Experts of a small language model: 108M parameters.
Below are experts of layer 8 (counted from 0) of a mixture-of-experts language model. Rows are named router (the router's row for the expert) and show model dimensions 0-255. Each number is 500 + 25 x the weight over its row's rms, rounded and kept within 0 to 999. Numbers have three digits each.
After each expert's rows: "comes before" lists some tokens at least twice as common just after its tokens as in all text. This comes from a sample of Wikipedia text that the model never trained on. Tokens count by the router's weight.

# expert 113
router:472518494515492493477498520460543482556501478496510472445526523569521501505495536522524524489485482520551491482527487452528509505516499519469509459490525494489463490470483528511492501482495501510541507488504490478513473503489482529532528463460508464507513547449463511492503502485518511541522495555555479485477481432511480514488496541503479464515478463517543530498471475491503497455490545518510467512487521521494495480483489512490479518524528501484478482514557484492494474498527538505495471491440504476486534515462476525486515518497532506525454489530507491472535493534483480520527458481494525446467478504487462509475521490517535506478499499522510528519520546501527531506485486509472465521493477521556504533498508455495487493436528503482497465526511486496541470504494517
comes before: " in", " for", ",", ".\n\n", ".", ":"

# expert 4
router:516486473471472508489536482505505478498534501518502516482513526505453526498465508467490537477444525495507488497501506509549493537526523523497522524477501464515527465527494460513484485508479536531519492451545493483523506511516515496519485531497534486507456490479501568495507494470510453554514464490489514507475523474463488463542489479489508484464497534497547498447541475498487518496487477531527511527512493537487529516483479490523505524515524501489526528443512462529471457482482488475494499474526481484503495528513515476509545523501507482482476528519472541540481480520500509477521470489494464500499514472534551481507510480516482466505463534503490520504481499483512491495558560459531518454526484511441513469454511508554483499531509534495547458486499498502460527471492491
comes before: " the", " a", " and", " other", " an", " including"

# expert 21
router:495497492493490449496519503475511497518489532478546488504464509494559507517514467462499555538534502526537547498518501537501516457468488517494540454452528513529512509459517535516526496469530542509492470533477481529484487480490476498550487518492484491498497572470520477500478518506489501527482516501520514472478499463503527546491487530500502471533467474532502579473521545502475484446471516503497511497466473507514504489502515518531477454489517542478530499530489469503485479462494474529512488516493541476464482489466489511527559538522513486534483492510530471482504494485506501500505526511510520493498477514511493502502515448498453530530505552471498483452464522472475513493476479451501477455497525510536497519466495480495496468479501523537504508507486477459524526499513489
comes before: "1", "0", "2", "3", "6", "4"

# expert 77
router:521506490492502498473512456483481434490464503475508520489514460474532546489475505479528499533508518503475497453468525464514473556526502485482559503494473478516494517475521502491502497495538524538502507528536509451471564488530536500523487518502525468504507495514485495518536522510478501500525476493498529520509541464518486461498523463498492509476472497529525476465538467446490531468463565513523498497508534481480500548511466461480552499530487472540489438480552496490506510492511439482477543479450487496515452506491511522487511526457534486504510511505523528511491517529482514521467509496498483462462466456531476512494507522452472474560512522500479509523458499517490512492517496473495494511534495486492494503469496507531492503488494491474502483521503515506537515471519523
comes before: " the", " a", " that", " his", " to", " her"

# expert 59
router:525489481499464470511490519461512505514535493527487497458513490515507516465495499490505537500505499521557447504523554500519502486517504512479508524458480464487500508516511498506512508473499506499542505501483531501489505517481476464476535494482496521489496504507526513510513476489506479507543508515518530519498477497457515527478532477487509524482515492519475523522534471499460554444449485491513502460495517554524555507529466474504545551530495521478475515527508449471488488546514523520460483487531491464494483468468566478536496539536508511459477539470501512549508499489535504485509461464489477499487511481544494500496525470472544476469464466501491494454488480457504484528541521452532495507467534483485510507493481526481547513540501489514531488482483502462547486468479532
comes before: " and", " which", " but", " who", " where", " including"

# expert 56
router:498494542524536475472469499508494497495462517492477454450487527464484480520500474518535534467493493500506492468509535494512491496498508488489471482460508526473528514470477538554456511521500499534482479464484500466506500462496521527520471518530498450519494523519488481464518518519547545514517507521513497484485466511503451532511505536539502502498515505497493553470469499496545470535509492518536525475535537484510476492462493508505460475489522542503493493503535474482477564458511489471544489484472530520517531521513489540450499493504534474512451456530491508504500528530471514521516507497512512478508449495532507511485482448544515565502474571490501517501512524537489498528466473498500472497487522532535503516514515508476489486488502468444544471513508466505511493502520487
comes before: " |", " |\n", ";", " place", " medal", " votes"

# expert 24
router:507521479533505489515476515485517474495496506499487497466531456497481450524510508497548493504514506531526489501493539505470497477523487525478464514511507480497471492481476499500524518515485496483520498489497498491500472488502505530503519533532482488556456523508508450481453514517505501507497535525497524509525482511559500532547549460552486486497514523519557499495481477496554513476506455539522539500537464486514454487493487519491473481488514534495490497509479539510505440489533531489495500450487525503499510497504525488506490465545530510467525475503477507483475528470509470504561465470543491519516549488473516471476523456465532503469498549491511456482553472477538510498497520496449477548482460495506521473489476533519462442465492479492478501528485492523545475493505486
comes before: ":", " |", "\n", " (", "==\n", " \""

# expert 111
router:510538508479464488481492494471477479505527484487501500511559486449488480540511533499518540500496516575508497535491509464500519507466509502504493509473522467497466492486443536491485514502508472533474488478491526425520511498476471511514526520562521470505484513504499547500525480492512482508517522481527526469526506447536483540527478521536493488513489484516463469481504468474515489502496508500505495535462476531530470515450491460449542510485473470487465521477517506477514486506491494516525526463494500511508538510499515499462517448449485490534472509505543509511529524530508488515522512504500524462494479502491475549477473476446455529515510490518538548552483497495511485502492491513528529512519468483518535512457450449518488531491491512477527510520495504537510477512477527
comes before: " in", " by", " to", " as", " on", " for"

# expert 51
router:507511535505502499479531478516480480466532496491497503498514473509450477544462483482502508519535518515483528493516497455485479508514513508517467495541466507489513490490528492463540528490501492492467510435476494503495468502487519518464490495454500512513480504512466462484481461512473531484530526525516501519503502494474531483531465447505487480529478536478473443522479456522520547497489489505480510498509480564547451505541481538558510529488518528476483492513523520533518482512517502488494535419541504457519503450523539497502477490504509489531483554497485522492514510492553513498492463482506487448472436512463502518523521516507496516490485535489495513509498505514521499504528500469448481486524535452488504469509526522478507483515521504535497464472550493526500482510486455
comes before: " ", ":", "\n", " Kingdom", " List", " classification"

# expert 20
router:490487499470487509491505529475504500515476517512477503480529485546511537518500519482510495561481487514501474482464527448518495525514476522470481471464492474537515516513504535480491486547517506492529539501476510470479484485539504463536504459497513436500518518477488537487477526549516494503533487552494503518532532464488510456522483519481528516479474470521520490518455484486468532454499460534496465522517526487472453494484490468522519492520465484514463510485518486512490493490493498465483501451480541514530507494495528510525486514459499484492560501527503470465494534501457500514500483468526488471485489472470501549499513534489545502494517495522534516555538517536488534508514514525459536526502462501537510563529512450502486511508494500486505468541495539550502477531520482
comes before: " of", ",", " and", ".", " in", " to"

# expert 70
router:467497542516517517517493523457499522478509490507550500520500532530506494441557509477539546500529553526478520502424469507502489510500486510526531526488500508507452492467494521505456483533530502508512505461501525530497507461510476465524460480513567497520501504520475487494475536542459451486491529502512489505500522485495500516509513486505519481514487474467468534489478511480537487485479520471496530489509475506520482509515552516473468469517492532526488525509483501549497451498492511509498534518508558488482526571503513523482506482498465537487541500487515494493475484495470494491502543514500465474507470473518513494503549515482492511504519452498477487458467525468508442486500522470449487479488526525553483457482501511552498496498474511544519493511470494490485531498525485
comes before: "1", "0", "10", "2", "20", "3"

# expert 37
router:526497493497493521507538517454480505478482527460515489528527433478526488504484494508503539510500557491476471496481562541447517498495529492480514515462520490471486463504493488482487542549459504501495437452488487470501449465513494451482486490494504507496516467522481491479483528530531518508453477558510522490475462541490490532514522504508501467495486542534483517453512527540529499467489511475496534522498457468500554507483488477480492561487538546499533499510476497505484496482553508501516475490498507506506524499467512521506521464486551494463512461495539507478483524510540483507502490487494493479514482474542529481482509460470548516491480516504546508473512501482536504517470495482498493485469519514512532496507526551515451502481493493513472479487504487513513492535510461
comes before: " |", " |\n", ";", "|", "1", "N"

# expert 52
router:458486519514504465504460460550492515512466500479529492497475469497529489514512515490515527501516514526484541489544466457517530517498534510487518476476494493522501465513497468521543496483500490538503500478558473487501519507532534502504479528528526499499503516447503524538538494523486486490487489517507483498527502507524501495460545502540513524498489459515545500467514509501481535470506541476538528483521506489503504562493472525474514481538493475509559541508519511453501481507527504459480530527486475466450484533533518478491519508500522480479474523529505509489500482525441473530489458533443501491486485461516473516485508528504494478537478483472458485491442506462495556534496507474510479499530510478463491515468459533492505503469515509487443503494476480482542522459538512
comes before: " the", " a", " his", " an", " her", " their"

# expert 49
router:474502507481489469517474484460494491468505504515529507556527551497508512497444485514538516517489491500497478469546484507495505546512530504512438486517486487497495502464512524450496520507531460492526467482516499485514507478479449475472507486537504502536465512517500560477504504536537484484541479484512516513462491533524477516512523508507490512537515479471516485468489501494466483535472492477475487501543503543465487489508487460438485502528524469512504513487533494498431496512461504468519541467506479522529476435474518504527474484501526472520462504518498534514518519531493487532540496511518482520503522501526501502500533508476505511544481510505523492486468508551521489468525480486473480568492501509458494559489492492523490507465516469454519485489514566527497504478519542
comes before: " the", " |", " a", " |\n", " an", " in"

# expert 3
router:512521491504527516500492517496507511493502507530483488474524541525440497506482552519546518480497534533474528521460478480498491496535534521509497461503476501445454519449502482547507499558468478475436471461544494466491499544513480476485495503498506534495525474525477517517533481492524482442507532511477512509503503476459485501523517523543498486483501529473491530488520473479544481482487547522524541433484518499523512533522538498510502508532457547523498517507541552486540469480520487477482519522479526502506495479498542515501495499530526520493501492460488527499518523499534501513541455486477480448480510463500448449460496510523469494493489467454526511476444528492525480477487518467523474517498518489504522500513507500501475482491513498489507490501456506493513486478500483
comes before: " ", " he", " the", " she", " a", "00"

# expert 116
router:484501551506516514512473498495579517545520497504501492495485499510486505505506511458482513499496449534546482509531487497516487493489495487473463472516459477520549516468502520490542491472475507509488532499474468507463524483483486508460509432538491537457493531464500499478501467536533533485555490496482480507512514474523504509482518496474504503509504479521516525484470465517520467473498494477518499533508511543497496498492452468478519470518487486517492445524502517507515438482500540542496485471470503471541492469526486499530507494558488529443492527511538474510499507521471523465522473531517525460507502518536477527477518481486515541465484510491489525519556482516492537554477520550516488518493476476551542513531495484474524497455502504502475465493466498521526501483484497
comes before: " |", " (", " is", " and", " was", " –"

# expert 73
router:510468489511529516496518501515446492550477526541489474534520490484514480505487467490526529510480480496483474492457507506480497491537530499518442472492500531534471465542508473525541505509483442476531514520489507466507483474534493500486529495489480502488489470496509517454516518470488481512465511521503530483506496529523506427483503486513460478471534511497471549528516473501519516544481484456483490499473502464504511485481477536474514509503495458487450501507472512490440532479473493538535431473507513541518514526472487538548497517499505472539487537480522530534534502525488522537485521474507476501498504490537511521530467510533533516507501486536541532472478447488526514487467470497461484463487496511545516482512522518491559471474519530517477487506470499482499518506508479
comes before: " ", " —", " x", " MPC", " –", " Nominated"

# expert 125
router:500492534489496531550488500479486500470505454477489482495571476506529496500493533459483478522555504562485504541472480486515491522478523490527456503495477473475484530493481454514446522539528424510523520500491537475491492500510493498536508468496491542477497544538516513493483504506546485471484491492458504495534501501473507508485488503517538481475467518519513498520498531479461517473486518535462497509505501564523485484501536478514500560487502491527493532494518506501480448489508502543532538450479474492498482485495528525524503471478528511452516538516489516517523516497491492541510476518511502445509524487505513515533497503498470510495472534536492534481512533487486507499517521489441460494484496484491516568464489478469512489462462479474499456481515484504503480458523508
comes before: " is", " was", " he", " the", " it", " they"

# expert 44
router:468487463529492506510509503504519529538491515539486496527464523504518496526485470493502503478552514517534452468536482515538484507454512514465539501507511482507508527459505511491499518493492513487501528465540463470515457496492468517484544516464498516539558504512486537487512483508500497507472499495520511450460513473502476521483472484553451483485525508555519521498526477496474471510514520532474465529445486447506487486505496506522539515540537486509519468502501461506474475500554517545497489500519463537519514523506500523501487468479497504500472456519528496495534506510450478515531551462514502478488512506485498509464476454511481522504486506502512522494476484476527488485495485498493484500481530533511508523489507411476469492475531443471497567512472498508531550509499504
comes before: " |", ";", " |\n", " century", " (", " place"

# expert 94
router:476488452499540504505507484501506508523537536475492477471525496493508490493450504521474530494523498525463492491486516476489490537510491540495508462470518496507502522442542545560500516465511502525534503467486484477503455502528476528483481498496460490475458524518448528484501513481531500496507475515514511507454489494489496517506519491515486509523498485492530536536470499469532474514461502454456492498531489514517500483492488460526526579527509501484491511528505477514498499533508509504452505439493519516522536503475503509519541509532542464503454514509522506518500494515536510533494514498561500496476473503530510520533497461471540510542476529451493521477457513469501484543499493516500540495500565476478530458518493544462468475546489493524494518507497493455514480481542505
comes before: " ", " \"", " a", " the", " well", " The"

# expert 46
router:503518509513487486471512534457503490566485508493526514465497533552489511512487514466497477513494478522523504497495454457491531531486494511497460513521520486526422493537528526448501488552468494533513519480475486525509470477488499503515530493495487450478513545461514551498497532518515489521528495558487534567504488474486467465528483522532537511485483464512539516493452491489415468503498488502518469523497509508468502490532540491494458503498447485500457520476507529511493539483490471504500492473496546497472507491509519496541503493477489492478515507515504475479489502497457461502492477503489498499451510503503513509516516542456538528483508500514545525533509502464527517525501509518488501522527457479512484564505496479524522505493489545502493474534472543517484513494516500
comes before: " and", " of", ",", "==\n", " in", "."

# expert 42
router:481529545495437506485509478485446532472517503530471479539491462491530531466498493500475497481521469513522546498499474532490502522485501533484528539497529497517480515508521537440510501479521523489487565496514491509521504510480498497480525517497497496528479489509530500490488493513473519458475569497480543464500502473502487505488517508507521484526502477506496510485534519484476498458472467469510504527532462559522510521523518490504501498499486528499489522526454532557488455451474495514514509494558501450482499462494500540478519470492472512500554518482525485513530512464465518524470518459483513491503487460480517512538529538513506520480523481499535447478483466474511506499467509516480545481469534519523519460467518472498485513508452543515483481482464484492525533493547494
comes before: "20", "19", "18", "17", "1", "2"

# expert 76
router:511524472489496503444498478485506485540465497491467500485524468489525547474495566528489503542507513510462487493517540495481535497529488488471529524524494525554524502531531540553509475536538499516485496524514507476546509479542538494540505519505533468512475482502507517464538511503480502492499472554510521537472524461527536479537512503466505525494447461523502490503521474494470468489520510469512500494487526457500499511463438485461508521496474519513509472494512444522501460532505450464471546499492503517495485531491485515474512517470515476490507494509513537498484479532543500527506479454468514507515491466538471531473504544464487512516518502472488500539522524546500511523488496503527496503527540501476497483465469476477467530494527510461511497519492515535493503468464471
comes before: " by", " the", " a", " in", " with", " to"